Experts of a small language model.
Size: width 256, vocabulary 4096, 20.4M parameters.
Experts: 24 experts in each of 6 layers, 160 GELU neurons an expert, 4 picks a token, a softmax router.
Below are experts of layer 4 (counted from 0) of a mixture-of-experts language model. Rows are named router (the router's row for the expert), down (a neuron's output weights, with its number) and show model dimensions 0-255. Each number is 500 + 50 x the weight over its row's rms, rounded and kept within 0 to 999. Numbers have three digits each.
After each expert's rows: "raises" lists some tokens whose logits its average output raises strongly, later layers aside. This comes from a sample of Wikipedia text that the model never trained on.

# expert 14
router:557480542529514480551441439469439549434576576431526362530616458524521498477445469486529465445475531518495556495487441563542453500508460476504551542511431525428468474460547457526477480460535513515487500459544521479513544440502458460463523592524573503496473413519483508469463428514554546492496549457473511436625399477513535457422552520453380530482510478525551554590529506429470475551442479545518507473508484527511523477575527532480485412606430506492438456502541502638511465541524454519452471461580484453505511490487591553552467512531481548439527587466507512511526505469480471450571514451493517506550596578317544595480497614500515487588523479506449458541525491393561570429508533658381471471498487495504465547469378523416526466422444547468506493491517457465505459458537635
down12:449572551495615511543497508431478498439544544473451562507466553555448432566608497519418555467523512528527409398433457484536567541485348577488515500397478589439559475477590469536553463539550509482505494444546484551483499591581577513553469577580472580493487483484494535553445543511553476551490480396427585430577491449503455507523525397514559526510581537503439505559418411405454424428531510449551472460488370497543529481542555521464531451458437520460570411520538518534447543482461472427410520447465477551491553578433514473458444480548514443532478511537535542529551431517579508429539424514574490563486472455499440410529497463499519526575508530515556447466528482525426510580594480504510437506415459528547454520494503492510441550426530483517496505537457455480597538499544448
raises: "f", "in", "m", "p", "b", "in "

# expert 2
router:488531478484573505552476595571432561515574603603563477534446420535448448497495556360494522513495559526611485478453447461473491579478500491499452543528434523542583462440548535512487569504445512555470455520468408507466527470509482497403498572451505531398449516479459456495476448535512504471471518483499510505621499465498489452440557470502421506471537512588350538512543547457526544548434483634459571447420527459536552442525510441443534468461431542536479446607582477505518532546503523493600471473482536615470457506507530464523442453471532564327539534486431525497536528614530458448521451530467559424519469532492429439520436544510535535515488495489526476572468503553500577467488483554446497491556411450458404514542483505500460436510400499507520450383566527497525524487600490
down3:509520378509379565541470548595551466550516527472489505550449510517396465436528484640464436444503449497491417473494515544547465496488559519468542491423533457516446479522489531598586469503490382469569484584479524517479434527466516514508582466552492578542517501564519428523461580493501486553515470525568496553444430468518504432491527511452527496576466514551484482467563573561489596469496566484466432475532523493534486473472544545526501548475529597450534468490498347448408459516491495494488420499449474461533414467456676481408442449418524591436445430419460516514454538441574443482518545548528448469561608423505495566419483554500584582524549470464527458543512569458471561503520394479508557491445441559527531557497451524485435545545472510493555514558433480429540473491563523
raises: "a ", "g", ". ", "in", "u", "s"

# expert 12
router:486493473527530520519431509554481364451543525434563472551564462484478450497493467485465495546490547525455517598481441475380475506519509530494437563613532550608507514459559495440472480460470534501474518557384518550419437467414532455439503450414489511491334525534513424496543480487491516521454538455520546483512466523383475378530496548501486450445545590506430468540506577442496505543566455560496544506536580490641490490535520519424506461545454519498518489575499506484466504510471531523499518454484545551497452580530496457582549429457507536497580551501423479538480551506519521416447641528488543497480598523449611445518539505469495466473481565474498586460548549561502504541469413445476450562531350476466422554417443535489396432539514409559494506561478463481546537576523456
down0:484572512485519446578551472554410522533480539529442580589506522508545541569474469509440529518470493447387538472515418536552496502433505435494536477487490477560452559567496529469484487566450542592517418549448592470528453496419509473540445459449454609459498596472436458520535458542472526536597437512608502594483474519498472512515465522497553497511436498422382535469483497543417492490558580514560533518491473519593470497526428459544569510512504472555463587488572525440444510507453510489542441612483497552466533467492545503515434478396492459536569492400582465422476481506476519457384381470471491586571436464539448503430537590614468458467508540549498454488445566545439453479543437485463453535485458453497545488614561410511466503559575564471464595415430480548444471489498555
raises: "s", "w", "ar", "p"

# expert 4
router:559473522529480430489443492555399586462586539641540414528525486569522493511498441431469535390452589506479510550473468521526479473510583502456465553426540566503547474502474514541501509549466429525568504565466437445525417502500499508455557528451545513473535501461584547548429443516494514540568370443537533438463489546516432528554541498506503441512471413465519520401404497505565527559485523505582540411476575419491487498514535520457501472507532588558497450558458493582395470406493450432483565470511453471511565447542512609579477416498494567466524454442486431530529509591554530521575448515619494450551500578495527490541431492529521515511495528433477456518387391433508444509502544541468361487547531471506517452485511438511542577532408567467463393482527569481535504479580534
down0:455431463524490401464480433508550528460417511492519457434560537581505466500481545498439444521423510485381500558446450524524532516519497595593409572501548478466575556443496509497575516517510512458482458449505605469443509537489554489505480521461477377472556445381565506472506511496522517503447501490501527562462520506480503500403521475466551501468510537517527503449485479509559373399538479544498489443483505505500500468501477451602478618516557496630540482563521611452529556492473476507478506458473469398463560478540514428435468549441444489534513410490481562579494589536558513585490576438501510476538549512445435547579503543484519439502453447461511485442522586541606496420419528361463481594508512498544548526483536577504462462542611507522546510574412424499617483407586500
raises: "re", "er", "a ", ", ", "d", "in"

# expert 6
router:463428509561525499493627531426503610483528528534495517580476500561557507513449522424571512494453529562521515480459488479540398555427492540510539453400455549601487553502493515408454513457455493548552549482529440522442552402515505430488564543514520485517537536483614449503474511492460501413481419543483486443644516427445460405533530559487527517454487498498464491414481535495558524479505501504528573497516599468572468473566470491450508451526489491435334472510447532485485551469512543528456444451540408624476501518478506491602600559509595512458474488529512545537433516566506592497552523406544432508434560481468468532572506492609423435580453548499473471529541379481433493441455509403481511458462557502514435523513460475547484477489526492578498452356432580503520492510467524
down3:503460446546454465543542518476484433448547552522501573492538503468619606544529478556551535473578573542545516431557449476589433510573463474560570496484481417488558528567486530511464555528424511497485449453530429506529556311456449510420516484528534431560562575533378463446544462501527501608407514456484484640486482408557466438506502448547517450522440495524557584477554549471517466466531431506471545478506483529560478585493472466507497547495545549600534481417551521425469501424544527472481455507446462509512525579459495519539489397530489473457412545522530501459561482622525502487473481493505491398504465504500505487458516542503464498540416578478457481514514493545455384516484473493448440519473478458357511503588489538549471404609535503532375476600463466547532538496464509
raises: "at", "and ", "im"

# expert 23
router:585527554481556461429480462499496483406529589449501479467500477522586469540498423501473612488534502501569546530433470595516482420533516419474443520516472518435479503568570519486429551476395366474537573486355477565413453488480477465429512432562517531496490504499571386595433471574544482557506524502498487546508460527480526461505460547443526404516583540499542497502479515523458515500562436534545511493452446502544371495489494522414515482543509493489475583585459536532547461515521429518492412516537553546605514464535521596555537542387430492584514577581472486513435450454487497452466579563523496507435452516460585421552462560525407463513424545466525515512440481549551512475549492503534397496526480528428489488539479529471452623434509430562484539557401514412438491444474482
down13:524481406501512483549494479477375399456556550547504394485468494409462578542486448474618559526417547422446432547534610514542502595537499453504513558492534536540539481510512489575501562451428565482500498572555479523494466413514479520504474511455559435513508429435508435577535417553524443559540483472483479562450520461546434588440516451421542498484436427457488440525482407491498494601453447441570505478549508560573481530536531501514565494477419485468540467342501486496513484490512425494486479448600453490561562544431484466540511545541531553396487518475587521428563536496524468492465379578503469469503629444481498630453527537463516587452440502510506498522439452425520526578536493528501542561482590548535513508494522490476491544605483570454461432542503446459517423525554487
raises: "y", ", ", "in", "a ", ". ", "."

# expert 11
router:553517495539547501457574519479527429524527510631548504475463444486475462523442472547550491507442562521448555443404493576477444539599504492465451584444432534402469544473477530493471570488451469456492569465526482537456452463510474412481524489556488455467507534487530493504497461585547523526504534486530602543552550442553469478446480542417460420382550457555497484516486635519539517483484448538578476511478563499432473445461578411491441515547485472493473585584534451580534544450530526515533515583441510486517600466574455475473558483423543521509492569512426499506498415541448486471477467498617489484451597499464502519515505510581397506567362499521538569516443475527529535474410515452398452579553448422462512580398523538472441393455501482589535529447379496486533546601514453
down0:509467601492375566427537484589458477523403491507511507498585509546457540525411512542550556507393472455490523468462590528582463529502566454536509552577520475475516501459399462405530536510424446463462514483508496443520545511551520495460391463538534501513456421612436422340459432546530587523462514558486518518436583504513559587548504463504470509427469439485622559528555512525544534545518506601492561525468521509497458494550485524450487487462506457592576567421488523499444484524429515442453504517533399433512449510481497513524481451547459480523458478518529486530522541497556383523627417445601415527537467536508538416507424526499564429516522457502413503509496443490486472468473485535511572570449503589565454504498480564500391461539545507517469421450530460474562470545580576
raises: "-", ". ", "ch", "en", "y", ", "

# expert 7
router:518524492514518413497481495443406600447505553479503387522533484508490473539448558565380513497423507587416533444460552522492461580565581429539429499485518529463459546607479559469447441474483486545451498446477469533544486416501449480545657494557507448366502519481512457574506493553466487560478497527462493560666498463568491463482535507422516416546539559514410526530485501377543535519464523501588565450482407491507461544479581465494552460539452550446383494559518470555547537307537446448530437551598495544516533500572511478503495437511425523566408538550464510524485497539479446434581420543474552448539474479409507491478480523543524493392490535517514533535440488523533500467528538591493461463522448492443541503479481463540457498539450548528464477534520559494531473509444523
down15:538469509498581440526540454421548579484542450494404546544527496527586485494488505526455567518484431478557448435591487391574437514471536491583533506486516457504405544480474456456431506458515488515458568574587468485523530414526529441474464495544615504414611570558429431386511435516508531531463558457340527487520449476483487418472448553548564436544512497575601446532464494548513515423529545524416531495469549607488521513495384539555573452490551530579551491510497471507548577450530507435485519476540448514502515600565464519462516536516426506482435563517460428513502425504493433536418465442480436527504570514546485403566491513472499480432503464511430550508529538415533418483429518542544525496491394522431533539509548537520425481543477534494543578492387567548493577453510544
raises: "en", "-", "f", ", ", ". ", "'"

# expert 0
router:569466485536474397582489481545486575474490478563481541536552518536494479580465498515538571560516571489542535473532500506487466440540537434433520568307465541509443556496531522527512488509554451543530535617488497543496443501487411495530524571485566550494507476384451537575436497505454457494538410430598494523524472591450521504508557528493413521378472463504549547376411484495470544527528464450596547443453570491527560543499565340528564486450462606514404466465539503516495528471466515524463644436554453539473463463526559506511504416488454554501510438442486469560461507477517540478497463561595482511506530517528485480529452432516467496497484584458423466549451527406516537525499484465523430473455558526470509501503553426435485463491419499460367387528444515485510584493568543
down3:538491528482446520472471487532537553515467473474465421416506511523534470579463444528509449531472431491478564417435488484535541525493414445527559431467448480384427547459500596562513526511435483461535490374556529491606502453444497532467585488471554564474474507497573552505482597462484558498417581549577450650497547506521504528417517474532484471555515462456474525478432482516525483454464572461501456512521449422576581522507471539546554506476445481557505461335549434496446437580426454474562541564540646468403508569523533583381461541489570510474608457498499517531517499448491560512457473629500588540465570475470490402537459546431526504539507489480535370502595493501532488489536557476497490452515424407507521529594576493502522535452511503506504485478452545492461484457477504
raises: "A", "s", "L", "S", "the ", "a "

# expert 17
router:448468560578474529573473508442452509441587519448564522614452470483540463550446542457503585466439498581445500492493469513489458407436505500409471451479528510510405475422500471384488489410559546494528516548417433534546473501477525544529468417522535448531492621560479440508512516561448592398483561487559404513439438534486358463452512574536514470514512528517491516513452497408563541499574541543525510489411509478495393512494517493494445490488476530447533522600474518431491452461448390543493553469505574519538472538551542489518539544455520554538535581664519483508515492490508513478607590528469529489499447488429499457517368529594422420444436491447467580567490478528553498496497520575461521487513536563497475453444483483443489517506553501641480490521471529447541469543443615
down3:609551619398489531440571440517527499493456461484469378532538457484502567451479533565530486552521514502507480581434450507475460454414465514459546466489561463482496481458489487588541511535520437536544549515500487488505524464480466455501394514527422573399552577542441581513533536546398578536541501648481494533509566555492485488547487571527423452497522476436511462496496497547486468523506516462417576420476455422563460499504442491471592437558448518467598488475371421537497473444472474534491509549516422535540438484561511409538574476535531418484491496529469522486573520526496508394462538421501506499487522424537508453551553527458501492551561499499457592499569498492526473322492455556389506525460541524449551429570431537517569609521556381513522528532444453499513520544582476
raises: "y", "m", "p", "h", "in", "f"